Below are experts of layer 7 (counted from 0) of a mixture-of-experts language model. Rows are named router (the router's row for the expert), up (a neuron's input weights, with its number) and show model dimensions 160-319. Each number is 500 + 40 x the weight over its row's rms, rounded and kept within 0 to 999. Numbers have three digits each.
After each expert's rows: a language model's description of what the expert responds to. This comes from a sample of Wikipedia text that the model never trained on.

# expert 17
router:454439503497450464502515462429516535463556530463473473541473543489427491452561474482534595458492470390528526523436472513537449572439459544435517525560503521485507458436501472515393476502502499466450556548478515462520492542429555510463476550472456530448468528468527499484485530532509442599482562530570506541456445503467469481471478508508531475473499575452515458535488524448519486470535420489526483480477542402537440535577435577431513533476497524532508473474449466554482518463493580
up0:430460514497530497507466457423464468513423527468483491518495454552527516494436488469472555444483494457560457485483477522449555537485575494447539585502498510423559614509528469534538497498520514550485469468464451494454575531502502508535460542509524488561517511525568443545426492545493542463461558477547482539513449476411452485543445454543587476493486437492522464555411522499545511466481533505531468438497561514430480501450517467460432506487530527549465460465517474474524504480548506
up1:500529495472538534459486507544500499477585477443491454465524522484559504492562567495478522486480416480533622463579493522462574449539445542548522481421499433518439504481494538432517492467560483495481496501544459517489550538538485500494591485527444475495494522557500494460463441483358460501519453532387489493481427466493502435483553454486477511529443534499503544476531550524490467541520492497491487462544489544552480481477489440496510514480528457492502548458562537525459552494457550
up2:420511557513506484526490490508445437507519482492365489507537540473567507518537557529521516550440482457498525421529464495517483474460496588429478440460432545534481517476487523576550469450456525422515590483480513531562581494490485473479493486526483467516433542496457482462491475447510467420482512469495518485489478495504516488429495531530445551488549554471418474456469452444553501517417498500521473468521532514570475527479459504542587539451515540482559530507570500532583498612551566
up3:425489482469424441554488515478504506449508580443460575523500553410570502514503446475453451466493471502499521472511475464526569495602496507498538476528522518548505423587528470460495516455486410447527416517488426550448484473547470463512455530458465431528527395458538501501484486519476466526523500499530502538531481476598519457556452531532471514532532520556563519497547491450524482464517462507481500444534505423484565525461387470524465528465459495508502564489461503540525506481502519
up4:478414453539502518547440506532574490484454528523498417463458523478519467529494492568527538474522456460489457495518499512491497558558477453468505462473507551532494525509565539493494535497576492438444480474466496490412494542435523513522533522520494539468536462480448494474469466528549523475505524489508475474452460529438493507573556563521545540506455400510590497474540404545522547474550536541474458525565574460504482558533437549487497514438522506521472543464434459513568463503487507
up5:526512527496412513514457546466518532482565514476560500525492449480515497564585507562540503478496537532505528527550475576446527582505505498487472552555479538437456443456495477531444488486527482430507448592471463536459532501491503542483472551538452544455534536434460441459491553477462478573478530511436423530498558534482539464518427469531495448540528457506503495455493509484521481554516458506507490516484540457505508489536501564474532528554498457508544483507447460470481576425484507
Lowercase word onsets. Word-initial or mid-word fragments like ro, st, h, m, bo, gr, as in ro-ro, st-amina, m-other, often in species names and math text.

# expert 16
router:552486503478504544507484435520501522540471517463496448598498560487473487470554521448542504459568477421485500473435503515501508478447480541448496496571458496479518478472493553527411503436520508509427486519438510517509477501432549515475549529434491547457534496531444481569500526543454522541449525550562438529498450509514449447513574499470516501525442488553455471532520559456532549497512465530583490523423583484515488516536464500505466506474530557595514476557540497528538528501501542
up0:457501487509483575490484489538441515502479561466533422554474515493533469501439551591524490556432485462581569478510434545473491429506501508458524527485443493450542513461525519500550581508525517509388525488522444522490447492475503532420436515513511534554458472496479506558501550540552462493503523548545531450511485475435521544547526515466534498509459481474541503418517523480466503571553504507504590543416487503502582486542491438484487422440450517545572518467465482488484472533430470
up1:489548567599443538498540563466456509520439445462508522458421517510550559477484456509525551533463425431555477489535463514500540500548463509438519483584454498463489433418479512493515516534490486482475471545436531518497516460483514453519532494491481533473511500447514476443477530459520532509554477508516503508538509476452529455512479581549416480447595458515495532475561505509511542485570548595571557540488503548501471454526512525546420503568514542536495487581495498525510537468455486
up2:489487513468514536433553571518494460420525496448523471515508442455483544481617489521537478470499496479540528498539513514487460464586574497456601476491543445488489535502490578521525495568511523593439594548486492527496502508468497495471587515489502447528581552511566540516548469534527474477553486494490497519467501440545508490452513492536463464413437380572575442499532519452504465562478480529575501491470513549449456539501493521461506461485566447569462451531483516445545477504508450
up3:514431523473515493488521544529468508474475430521478523542590468483447514523511550544531550515541514515518473556653462493519425490537522503444579528568499524481602509577511461523534452484477563522507475509499477514443541506487497525563519525543520489475493497510468521512448486539491533505462494525538473514530509466547521458426480523500528537537506503483513502572514467482468422473453458538486519405503472525470487517564541584547497516518543453555523428537529540473496481493456487
up4:463519494491495553448542484500469533513549590527512499581543552474479538461568473501494511494481490469513429466442481440415455505463518506552579463499526612517513514520523516521515501437451439437440538429530552517437477521482489494469528441492505491505502506440549583562552434480499508456519453429498509507525548469472494449451512414517462413510514515479425472531559497461511467467454501489501557428496466460525517556485499475468501457488558594472572559507515519430481440477570495
up5:512524431512536488521439493498575567549454496561416518559497479473464536496505494579463535509555478480468506486450489569476534422525527510452560505452457440485517492494571466460493512487501512563538518435473477581516458517463416520457554451569457472432479483445463530498484462499538471489490456466511454497467507452450501522570529439428547484494455436484502472500537462534474515469545475516455516447491474525565539490530452448502495480514557517630567472570508494538546495525475532
Hyphens, brackets, prefixes. Hyphens, dashes, opening parentheses and quotes, list-item dashes, and word-start prefixes re-, con-, un-, trans-, sub-.

# expert 19
router:513448497411458538477491511459482522548539493491469568463485502486452507489506541448552516486549472461459559565503453536524585503484474515436452466530484473465536472410509581452402544465517490475462571545486475521489460491418566534482473510455482545464472554450437495502537564532471569528538548529491515529488425485469554458509566501491504442453452499556483491541494527465556528517543452489486493504480525480508467524519417497411524467484515518512500470504488452465520566517503544
up0:489427436471608486524523470499485439465514531482504537482492563526583475518463505517508482543502500508520488515474483462498466524522569502480525509483521420435550478422504553442517561521604533476559498490559423570506521518516521521482409478506590544503438585538467476501539464534531452484468546478497537529439481507559484478507426463470455482513495494522507547535501453491473504481495433468521478519450461549470527522519463489514457475475523475487538466536488526502526514518496533
up1:532584545394501513481475511419417473531524502477514513463449566534493527521533494493475486535524507537486482500562407509487508455492512519477538542514537535502525525525513489443489546460550568526479467464540511524498507543514456508508588531519543466527523477508488545556535467545510467471567502484516556455518482467524523550513508449477533529489508449517561475484469545532495466485472469491458554449566522530473503582473386507467484546466398540426587541469428543532539447497474470
up2:478499507456485452477541423494449452478513424438460502513499519495508522431530510547462547503458573446531549467573569519504465528496585537438512492448445466520434459531478538542447431468494508461566531471465480535482471539460481413459507520458456477544558425499543442542520447471460449473484502537460528515525564525491498483467501514458539528535531566527511536517501492488555458501453480504513574454483438447483509506547525514525529561515444551499485506495550468463517519492475408
up3:575404535496474527413519500435517489537475533498479475489464537522579529488511503489530405514520478528466483545481506525477576438499560508451527445501491490488476457503508450420514515420544498508494458513469484547499479505389484497538504516509589571484457454486429514533552473400525504569482480450476472498529553475568502505448466400521421436606469431465557451536538482548420477559565478504598522562461524505514539471464498465487466539520477486556443489482550530525442487509483511
up4:527469500436488521530422562493472523503525478562558491575527535487548512498556491477445527473427481498475504474504543437577497482516432479506505503485531498504482531553485494494476440454486558476477481535465485480523505471507425490539498518448425431475438458483431508548549495506449529527474442504504510477488501440585514459454440509510449478530446449510467484459490513525482489522463553514541509451474473512523520555491422518440434405495402537487556520478521484522516525527509474
up5:463535506491481560480461534484522513481562457548540540585495509521512556506522497465512468514513499538571479497415468439538503464485476435456464537523491514450449532515501483503467534461461517454466466484458518462502492489419564465538528466458523471438487481465501421466520469412521526506487484391547457517526518464488575485535565500556531558502589553518564505492558446448519486492491436562492518483501482395440577528538437442552462434577505493479476471447524469489522473524568487
Numbers in dates, tables. Leading digits of numbers such as 19, 18, 1, 8 in dates, years and table cells, as in on 8 October, 18-50.

# expert 24
router:463432517469455482512464413540516573526537532452487454478545512472492557383600500468505515439544484453542523488437482519543585499475478526503479492558428557485498490482477599542399461474536521479445523559494489588493438520456532489475487524475438494456505496438448499491575533510471450575474570534523514531454506472507470482473512571486545502473462570525496432560491585438494467514612495578549521475504530523541479519506458528488550521534512495535493543504516479490516519489523465
up1:460495500473434506487474478478404495449506459531578528447397526514562443532582570481528400519556452486559440478512490581501551522510578520552450442524464514471540455588470495529508411490555509373444476458487458514490489521471504488486477520492504495508555472559475498525476544498466514547543516500516473558489449412451474491479485436568511500511449511518503441511459570558441504502540450531549450506570479522523472492559520497441548552490448522449475508482496528498501579543500425
up2:533515485470538511559532494441498499523520579517561527525440537521541508482462376549530575484534558514531481444486526430536514495512495516492528445521461527489515530461507551516563564470466497446514497514483521521471516443447501449573486536517517557472488544482484501471410551500532470542496478533493493450472489489478485474464571492439550509545500452468559481484518476553487454432542430534552558516600515487509495454502447350454532546523578485509470543517510463480463527511468499
up3:527486514511453575504438567491565506536526470476486440508472517444530528493496518510503540550463497560479455509481464465537526503483518515521537506507504504502483561487533518460518425449510517405501548456472508565568517496436481565494435562570478533467479505526487511472429492553473496466489405482570503521490497498495436539436476519419460486403485492485505520465401537478473488490578546565540461498513503483602467501529559507540591421570523468485458512488541486477457565504499480
up4:473444576488426472511474414528488494569508486475424488496454496473425555497469458487540428478504499531505516462495429557443498494538457523426589502524486503527498494502451500503492439374490513429510491484491546456428477456402454573517476452470543506478441546528443491444531428487516480471495485450470499495560490587536445580459437530518532501510461491570558450521535558556502562494535487498427437454536463513428491464509528581437456504491503438552420492496556530468536510476461435
up5:529511540487527435551552442584564441512531561547570503513503473507551534555449517520475466448492494584507520525541524552495490466467526525530498540416440572516628476428520485516490554544481509482502483500545496494478487539489527472541558549512537504510540474468499545454567509507555459527551561480473421468451455532497502531519482504502438486537533475508481556523487490484513450482495452465527444513586496460492496427479537575471467457496531509467507538486455543431444604497539515
up6:480582482510484468521353479570643616566479535474469556475484481478564482483506475547528480509500433514515499482466531484440592481498520494537517483527513500453467474477531457548498511456520510461532491476512545517532470499469539484487535542450516508445524446474552459496511459455489490510546471515484481459537459489453559551400534501465526572429433512489473465513481526524457568538528470596637500573488471520505505468508546580458444534474535497497477460500459480546566537524503449
O syllables, music context. Letter o and syllables like pro, pa, Go, lo inside words (Ass-o-ciated, o-btaining), plus the and of in song and album titles.

# expert 18
router:520510535467458512486499416482460613564523509533503536489495503487514486415511522476528499503492422498476519534400502490528483519472465567451521479548430547424542491467511497531464419519480452435480551466467544503465485532460519482474480518488468592469456503472430452554515499539517481488427528515565475488418431532438500452459490577441513506504525505535510499550474539512529484502585500559498492505499515452436538543524417525472552481541471515506547517443499493524529549497560483
up1:525499517532469440496533477515526519518507458563468524501452456517504483546495511542506482478489519493492532517522559411562445467550548518523485501504517566488563438422474504562523498513461519547524489475445582511404415522519535522479509474518554465469515471442498562488478495518511464539522491489506473481568555491601529507455510520487533527501475492413463506523498542544468524512429510505452440461466470458529528466527444526589561438515507468517469503485457439484485505410498449
up2:549487511545509501524438450548465442522489511486468528525537479466524499544515519534588560513478459568479524529510502489470542506522510488431520522485457489528503505582467485502500537511533544480553427508513527591521430560504513525450506524519504464524498531475528469531522489467444455498473532502537513532458489488494535565572491498515480390463538450489515487562553495584465520494562567500499618465410506522502450461460554489490510490471464488475504530533500485522443488564434500
up3:450547455486406510552499604499562475524520479484527482451544528489487481501537484561497549459580493474543501531511529492515490530424475558509461482437460523439543518559561513457447535559458537547465471468503507511540508507553527495505529504488502414450513478444494510517661494484529582475533545443493487560484459507532537464478492451463552581512561495491525502448480442513575470504462472438492546485520471462508474560543476479486555449497524474494492516598523517603492457441479455
up4:539484475489460622484510487517508482528538506500525466452483518541541480558466490498508452562496560505452544431547487430442448513522436551575497554530481568457494458475566453405440509521491531476477535496463475450515472508475509511480457530513491474519473404494477506487568463478540456548471499461533481507475476507527478507472465528540485554474524500531508519467452541511527429510528484497536558577524466434547541468556458531411509572516519530445479544529507421503495455509524499
up5:531540478532495455524441589495529523466508483526572418453460493508441510455505518491519461537477519429491573421502460514481493444486515489534491521466523523519556448513449528519450549482467568505453483481510452506516454505475467528471484459475534574459494451517460540445468441545502514478504511546538451546505503471560445502448496539485528535448508519505484509643416581570428551473534545450453597535454499512479441523553521565484523495532544471515494464438419492511532476464502494
up6:559471490472471571565512522445489458468472541547524482505518437513618428485458528541526520558444468531517475491479502468486493529516481489548529602468520529455484476475476480524469522497482429441477549458587497528525570453521513475555491463480592466488473464539464437480484461484490480609573544521507515482472418462500492516519501491473444453549610513455552542522462457526477493549469448421452474519522467489548471506533494448481507502521569567485497495506471494478561483462505512
Line breaks, statistics. Line breaks after sentences or table rows, and digits and units in population and percentage statistics, such as 26.6%, million, km, ^{2}.

# expert 6
router:482490520476477526469499433531541543533534497542491488515499576479488508461445477474507533407502502537516611527414513509508535489586449519459547460553497498539522450447449538478430429501453481488515530518430540581450375531427428591451532548500461558475527508494501504515498515544443465473485621455493535448451450494459483464508570527475517556482441532551466512538446475505576458540496495562525470448527513539548475496536473499466536528543526478527492455495502479505538519478519572
up0:514402585466588490524501518501462505603485525494578565449575491498423490513432435503469461414534495553498528490499472572414549486519604490447484498509489451508492499504495507529454481473416465447496522555479551452507507479523491462516530544419495504491448531451511529485449458509427517478470560497496479453554523542523551460478477505462464523463501498584454444485488412541483485467386495481491520478465522499491586495479510494467523488451454461527482552455495572536509515498501446
up1:451486509486535553429527494494518597533502459469392554417476441563535507499443490476446539552498484534553554528457430549554509489492508523451475477478410511479494515491504562471522464513477465479521556508475498568519524513465518496480536505479435492484452459563499455535496527476451455522520526415487472527521470585469418480529471415517565505509532556508501531468602460532488415506514421520485469506485444502491459537510494505555535492491522568482516510528462447471492464499576511
up2:574532497557469502485510470540434468444465496555452435537534484515522474494509492442558537498533485552562463453547443448460525557460497454542571503524476573512506502524563467491466488526498434413503557428513493481512450545529520437520486544493590480503485509511516533516512553514543459469506545495492502525545426601432467498462481470472480500426510518569431536595426489471502545503539517543446507477549421495492432547503494471491513551494536475529543552481440523471494533463453457
up3:555474548555527494501480490452505481508445575456488472518497441501445482501520505532502533522512520566523492468530490498488495499538596459495485404473512514512493457419461428533504482501453479486442492532495521485521515541533525479475545525539461514495498538503494529584550500520522450529457628529440541482492497453465484481489480474429486499464485476518605518446539473480541464574586530526527471489430548520562527542481540455470495492476462563529490539454445532545542510483559540
up4:484534512482479424500473455488536492624495487505537482445562509509452575425511521498467571475494528553501487485480469557548511490477488532512551442455454504513492585495517449607467502446507460556523475448501476524561477480505537425478521561467425468493484428498477584492475410469471463579450491574461505436496497517492507519498573518558479460495462471449509522542486463594542516456480499546516523475531494537518521481533426514512499520530432532463489595518523496531517447552533500
up5:503431521525465493501563489519426482514511500484491535500561526539593446563512520456503537467497497507497527475534517575543478465476534518488591482514502543487541512489523460501501482495456490489503516567448510524536518524433564511496470500570568506490548503540514447479501568508533410439440450516461594527543463501470474454533481462477553541510491419556448465541470529516520497489471475493514513386482466492520502571547570554451503456555537487508532496491500484542491469550512442
Short syllable fragments. Short mid-word syllables, especially y after vowels (be-y-ond, Wa-y-s, The-y), and ra, ri, mi, ti in words like ar-ri-ve, c-ra-ft.

# expert 23
router:459486526426501541485453479493556530554504407443517559472512469504461540453496552502549544449503500463477506499484470482562505485452469577509501533477457511465529533520505419568470443482457525494462525484493490509472490530428548486493526574458417556471482533482487454471535529576500466527497508557569516486477453488472514466465543537509503532483517515494421505541515510490547534534566446497577514462495607497470529416519411467495468503491513490569519434405473515572534537467488533
up0:538523508511475544522460510489434442576500502439510468520473452440528497462477500487540514484457556463494557466464504522493500489500531527484513488568513462492484410515488478576518449484525546539527514474433533480524468524519474497544410526569523530642464601491534460480469474588508508532488496538518491469519534517470488527512485471485504534491504528483526504482463464473457511458447391513480545513494493509485543489471410503454518492454490515460612478477556481545528535456533478
up1:520527514581540481486450561538531531576561487466563450498459522440502535524493434463449483544513560478519538545447467527626583578510451499521528534448530494510518518468497464495495521488426538422546506441485490516448486504493453511522442536461491504547492549498475520496566490454503458514542446590488558497525571447513455464491579498502483494489408467481562490515501536572504478505466508522533496518492576515436450445506514555524561503497537491563539564453464550418527520536465483
up2:504506516543510488539544523526463483527471455481530591552491490538568529449542387523463546472477519524432497463430504483479431448542457518516460574537568457418500443576555539521416417525490490490488490555554550501475434508527486486497435456540593479476548455462520501489549510489502553512478475518436485419489512501517482457525519496517484481538568524494560517570497498549504498522493433445499448522512461541467462550530513473553531478460533446474566554483442502491530556429475507
up3:508435457490524535485533507448541505505416495410515479481543559515542476514565461490526489502468563494463454506535514467540458451576475518496521509537504442507500512497468548476497492495482499428446482479509493470551562540533476459456501521459512466543522505468478475418534538390463500493490494512458537475561463574456438452458495537513548536476507504536474567462507543419487425483414500484445522363467476485477529480493465479543432481477440592576532481485496485462433530498470486
up4:546558479458463493496448453520566491517481452491494447524538510484524473447592531540480576546484498491507473495479569515522472401489511501529530499523474510487499516473549464503525491491489453547437632504485527505495443460518541458419489525568519516443501533492528571509518470428419462442473484499480502482460501421559494516577480510477483577476461475520529453562543393533512402545485609530522514530452458465444513405533494485514403506508471444451464454515578461544514497517457419
up5:483474495587500483459467525510430491478476561469494502478452491527506574491474527466488482553462519570497493520532446575478567503472503440474512471479493546525532527436533548466507455560517437465490491463524457488569516440555545525457508560488507540497487523558512486445493490455485487469501558442473468500552444433491507454581451469471564520538503473505451452504475481492452492496492481522401457515487424502522492533491596480415445511547545570475485524542479496614392491515411557
Prepositions and past verbs. The prepositions in, on, into, with, from and past-tense verbs or -ed endings in narrative, e.g. opened, held, was named, in person.

# expert 27
router:488505495472439572529522462506471533472496502476454491528504506520424521421527567483493528471449419532485562533412446510502548512482498505477524547506461516455543437502498538524447466462548505473475528512466577520465450551461588483516460498475469553538463500442510465511463497590407413526495558478513462518442394449484484472537499548442512466495532542498471497533459527454501534504506499422494419473503529436461443541536473505498560509480512599510509482507525437530534536451486477
up1:514446491556468511553573471470460538543496518528466495588523518489532471497542482473489446519480505509574464464422514459575508452531448504430476499551428553481555577544508491501487502487483501439483554515552539486561508450464462491543501442528635606564469517516496560493533454448549455496488486445489498496460505409508468516430448557532437558495536526499511510484488468491446551569440473577495506523499511546593515438467520516566483483497530450512484492484540470523476442519501548
up2:403483454565523497527531491468506514499478501535536528461541409478520505508499409480507511485482469446513542515506522529524569484504525480542518496490484473439543484523552535516475440537473507473445532504480607531485452516488459437560490552433533545488502530477513455507467513529506564469538480469465470520433557403514449544507507484523460460474515563530547521498442528542513604519518516494448449524488487480494493488522502568428533525463551523484477519518515528511489434489513441
up3:566425484525481527542526477480495545456439568484442516549505502511477490549509577486522489516531490450492497484494510522484462529437553525532499476516461437494432458537460499513507466504519534521451467520504533499547560470485465490530517451476468415530541505461463539512473579524482517524473435528419487472433485575503429469481529475556473492497556587544491538484529507487485469454520494520488467465567492516499584483581441454474519447487473542534588515590516478528542484528526527
up4:505531460504437514538518522525520454468473516543492506475499497547439582502596451456494514528443493429547528567424448469540472502456475502560434482488503452462541421513548461474502468521459535523521508526518474503490509517536511531487557564487481469496478501479575510497527508506490531567499510458483506472535463455545474496501537568471470386551560548468463522487523533449427527465561506524555558457503418493499471484535487492454523487509495494477469514536464477561566480497496513
up5:570526453413486590490545485520488483479463497510460487537573553483484520438450526518547439547538516460495584470516538533488450383475465460524514510556483493507554578496534497535470532496467524515479569529451501526466404472491515496474448560538508428589466533461491503511496514550440517510505465463500520556428545524530490531475498523488478487531511455539560497466468517524427514433490590375496482533520540494559502500478447501527509455539451459503436526468451456515530560382489493
up6:517541544536480474503519512529509445535518547556399466463503447426500486540584461517498520500519464477514456473489565517472419484476496446539534468493482494400508494463507489489491496530526500476482500495536481489511472527465523511557526502487441496530472458487495502450510497461405442450437555512455473461485449491566532485469542486549472545466452424543515493488642529459520461566541493496393388492557451481562503482452456500469496532509567478478527473421498484540503529554507440
Infobox field punctuation. Dashes, colons and line breaks in infobox lists like Born:, Directed by:, and degree, minute and second symbols in coordinates.

# expert 30
router:488426498482477507488480482492513574466553508505463575499557499434495558440497491457535586492489463477521479500431542468505569493510428473508509484525484538466516521435426528521496503422515480457454474523464486560480519565428502542494554557455464472457506499479507441494495523532483501514465556526545498498488468473456457506507570539516514476483510564474443506558436556423521552473568493524519474534466547464499486496479476506497537483478486562479529433523476420528530488515506627
up0:480542466452535515455522428550508517447514560547552575537492508434491481537569524514501487435534456532538487563523548476477481495498448465512462509525521480440537449506528500462562576441491535424477475441480505492568452510446495487452473498526566550526450449545558529461521533429495487460478499497454516490427509469507501492530544504477547449471514486460510513500494483520519513521514542497411533532518415445444541483501558507496505467500472464450504499499582517487532534463415486
up1:555544447523436479548454417510482470509502531486556454568575544487514487472439524475526453496563413488547502511486489482502519517498467468467470517515428443475539507505494435483480588493551456471496481435529527517504480497443523539547497446501462483520535500464606526574510447522598478520528470502451413478524471526479538532450524511489523483478460507518577484468543515427530508508490497539507559568530453529454443456531450486429441493551524478482462463518508457449467486450541527
up2:484510472548481501498437442554433482498497536464491482470448442458500512478481504507489590490499515474519547475474515536491476467530453473482563577471448544495549492502462543448517478475523443463466525543577514504459532552472496449508564490482493419465564413546473501406495622515574448508550423539547430453576498555517528479522518447552501488441475432453473427546528527545443477518530512537572571451524585516507464432577480496496556558538475565532508458494458463487571554563508543
up3:480587556477496527520547500565523494465491538492492422478478628479535456463553518558518477528475462491483414470445576507456511434503492546504507511492398460480554523443539426546473566480399493532518524532487534526497500463532503486456476516508470445460530490503505468434495476560474533490397511529474518408534522433545532467423514427458573444446479472448519466499548448549509526546462532465522523457489451522442495481523507496517566546518565445482448547502481446469498509462485485
up4:458492554450490526427504485489485570499519449536484479444485467490510544499561546483423460503463517466529433499512514552498452556493526492589518456524522472487541453504466517498476500530467480451529416479464503519468554536439427515454548518480527507443521501592479508497546512576488471440518500545561489479563459528548500537532515506500480460474557519522531433557488483515548512461492425533400479549547477509415526529514546592503483535521489465430488431585449478510460539492496591
up5:504523574545436527548490513535484488493450581518509540506530439470447444430561526519594529479468483435526501487473484517420523464489512564526524460507430494499493482565505498538502545568481504425557496434470482492564517558513579458366503481504450494467527526540490499518565527437556475539475479435461497493475514537558442490478428523472488496535449575590533458471472505493516511506431527511442491450526496478474536524543458482461465505484446585454531466499563494572489561464485577
Copulas and articles. Function words after a subject or verb, such as a, is, are, was, were, the, in explanatory scientific or narrative prose (is flattened, are very close).

# expert 13
router:486438524457428550521436508509507536512513494453517530524520474439403509536539533461555520430447455439462522514458486483514451496528458486468516532535437532505496450456477524522501402466519420493445514543501506560483467470453510495494484564451459549473539524433470472544463515546511470561464554500524453520457485437518436439539530510432545476462493581529465529550466526454518498439543412458592455444459520403505520543491451453502466483533496490453525503508515415480492556458541545
up0:494598430545496531578519512542489502556502576504447448458518452515476477540487483436524486534455511471517514473443527502509448477547494496444518481467496532499530457553556502492507548436494435533491426526496524474559487480535505519421494553488610437438603531476503476459472446489494474545488529423475461505449462537585494444475573540425502549609551525432607509372530518533497485541510495440523509487487498542501578492530437524526513401495494522459523533475522476542476470502486524
up1:443554552472575465491434549472517568511572544438499467488503520458497452522598499491483431460495552472539524440443522458511500488525460505461521472489458468485470505493521497490478518610561532565458497497440495426486538543461545606465525425539483422556438510503474506503498416481505483569477458505485524523481504539449474486527539511567503472541536458524495454558518486540554532518503504499560471494469487558537485566445568502549482426429550491503447468512483544537560490493509464
up2:484474562537536477453546482519522525484553479464524496431522529478469509516544543411469487501451508482487557517535485508557512444510488506509417573581518544506516482476538454528514433427507445452483536480471482554483456436464479550493430531512537509499508561510498508522460491580528444526520471534532514500490540465435472541435466526431468500483479473561474517522473544544546455498591531550522464547422401497518470506547499514498534507477451542511489506419510474446499517509586453
up3:521501460529527494496473517429496540555513489568561432436438514461455500494581511437472503464480546505415417488529472541467492494434458511513567519552568529508461514447479554515562475488449429535517503488470466466484541556467466489514536581463461465507479509563462489543525472502512496465516486499453499521482521504497466450417397483453556506565465447527481499498529448536510457503579486580444533560439538492474545423498547489477541533542506555458509524565502517509474515503486475
up4:550535495470499545559580493515456576498505470504458492507520590505416445488551503511499488469437533532520432450514577471543501537435555510489505490502603558586426516518480532602458517506552462558475488473482495494502476485466493463450507478520503544459484536457527395477482530495429486519568450568475528473535464488525505494513517454492529494503467513497508520476473565523517413496556481482441461397542437516491531487475536536555445521465462453518520516464503497432517456473574446
up5:462501512438512542495513454479536496490497586514495560525482528460521558511515489552470482455529481558512466476475430476500507476583562494508478502500528598520514515521507562461453410511478507459446515476501456533512510560483490514523443484480566495441542551448498503507476576531481573478497503463547454422485428446591488444492434449506541509442505533503542546566479549512541519532499456571510472516525465492499524559528510526480467536497553416478561552541511514528487533487516433
Prepositions to/for, table pipes. The words to, for, per, against, would and prefixes ex-, dis-, plus table pipe separators, apostrophes and non-Latin script characters.

# expert 1
router:518507501426457505485435478444473550489497538483498505456530489453478492399533491427540527417508448452521557574514511566558539504507461539437532531541573535516574557498488518489492427474451484469416558525489553481444489505503546524530488527441442558419482550492434468428528492503446466510465543565496474492449456461437518402493587538405572468441490576507451455599481549461527505449534486521503416474523518474448495540493510512469492503523493564528536506512509458566546545517439514
up0:495518529482487500499455391387490493429480487490513558557516482510451510475566519468427520521489488472384437534523452497555462439533483554436543489489491421454490503509495479552522500514430507503465500534559483538476516503556565438451543396525487547537431490483496556528513491523519518508537487458549508503437472480464514451444451524512475573501557510488513477537516486491482440532554523537554507434460454484576554491567477499512573483512469544450502450520514478518526472558519485
up1:484453419531558418540547518447560505446486501457511515530501570395445485442519478481431539489525459503460473556447480581533542493472516470554500473510484524561442529500567483497493512487582538506522492528573468484506479467516546517537486493490403531484509506508495431527479479482471522470468523471450517457557546476519503500516583531452475436496445552500494440471475488470479545477548507510507381583558494526545488505498417463465584499466520448562451503513461512455508546502474518
up2:542569486507513463465499470443469537529505580490472558469455450468437557407485496469486508545559509439512476534394483543453444483476458492517492431453547489531498495464598522533454526559532488429486435520461525463412460511479554520491490452435555508528512518492504456488509439531455520458482463495426548537450512560500519524475482491544533527478478497525533460511438525528532456490495518463453475498487517407461535533498379591514481516458495497501505435519502508508560430523443459
up3:462505526467516505496418517491585606453481573495486565452511503486508500472532590485485457476522467405515531525522481469524503420482434477493593468463535550468477498520507433567453481432475456459494527455558486493433449475441490540503523468542438438551597543450480458492486531521504498491449493529504488469466477516521521441486509458508554457519531473520506509514474557555582466506552503475511543502508473531471472500522481508424538443447494608515484536443474535514498557509483462
up4:472508530483477540442474524377512523492465516530456428509513467549541433531572503542475508550447564517565456452551506499506498491576477586439423464497424469484519584530540457467547448551500437487555492532451538534437573515450486494522478491483542525529524502489478498487505422500499545503459509603505529541516460476465498407518521545519465476535459530509462514506458475489499488523505487493428489481504390496531483515567578443445432436464510522492481478497502585431448501474467504
up5:480538507504522440509504377453475449465506529453516515552623541490525522461466497458483456432489559460478553497483439466528547546547492513521493562411516431477474535517474552431451517513498481441495488521574498557540480470405478513460406438456436558484460506508501458483531475481473523495390498573535467516491504512519519533495458496543471487479463496544476423565526535424523508508522570494513498539525567469458533524438460564500425479514440493542526484466526544477508498583512493
Adjective and quantifier endings. Quantifiers and determiner-like words after the or a, plus adjective suffixes completing words, such as two, other, fam-ous, suffici-ent.

# expert 22
router:437458515463501478512555502497519547516536458487421521499514465525439521466572506426537536486480527439499569557498522525537512489529523507448527497553493557546521458463445533500472482451524493490526535556460570509489473542483561529441452566505461511474535494503460485573524585509473467564517537509599528538488428510430489440461524560438509518462495573553485533517500511431544488524561464535488481474558580543509562543500476514481501522431446465479486458531488514552514534480494552
up0:508526556436513524481580442453560483578461467473546549440593543510414521507572477528493528528423485489489530467495602530495505510504479488493487523540477581545487532529540490519529542504436529453546458503548499456461568404587530500506470544425562487503492520517503506534521459518502547471470404443444510507498492529490500448432511474457532577500528426534470513501513494528485474484475511594479539553497587488515478447492502475520494434506439456513507539541572454500511451527504419
up1:441563461511502540459548503489552544535490524438464529445540448518531562454448529485469576506461523474464503501533502451441511509452504465543522543529516505461551511516464500502493510458566497522540473457458537574473417547453492508494515529488485573444516472483485500488463521471540450415517467515494524505460463486523479450516473397451518496481521521468437584505457500469504470530407538518557526503616602518469531580388392545410498514505484530441476582477498537470595473476436541
up2:534469540507544543415531405513511577520544493548587598523562519524466555446453455480523475522496516523534516546593466473490507498534490494504493433488501509484458531515478534515551540503529521559500478561494523460541481445466508463541395538513573564444509490505456548424450542531555548469529496518497508420471465485469475497518513523448506534555599494455517496494498406550510482474448519498527534553506468493449555544487480453589499535442477488528508536410536469447566562477431507
up3:489544494446505519490491532409468536461526448500472499546517461500526514555501483522531518487459489468522446487468567507412530478433446570479578481465467492540538531491507449501505462525605478480459416572527509502469506446541465472527468436553477533554497518497514461591469443480476506471508437517519491479505532502448453532471467594460444508507410595554484496512526611553490442507472505419545498454499462516503539565494504545482483508511481441605499547552479492481496583445512524
up4:491463369495488546532550431480441473501434543490472541503443482498544605484482406514576497516510559501511427544492550484498472476525526506556505539536466469473470548486530542503479492549520511469530498424476491506474498577462509520519515468493456513498452519500555494474520563489526539478493513469600462506507484479476502534558479534432511507475504479452497541473405517524524479550409496432457465509453582545405553487510570581491503432492492449479509435463472428507531507486575548
up5:532505570506496523477492520508561472433487515461472516477493501514532487550550507549478488482474532487509515485448534484531458485485458466499628625483506571477534482490443513458500462518544465464530456482583576479441487574499456482504484494461477560519501438460490509492502516466517520560511475506539465478502509531532482538403497514475521514530414485424466508587585510518461525468514446583510489427552512614566476523546519470513483488494515439531479520506507546469503541489499473
Mid-word verb stems. Word-internal stem pieces in ordinary English words, such as est-im-ated, rebu-il-t, c-ult-ure, hum-or-ous, and initial C/c.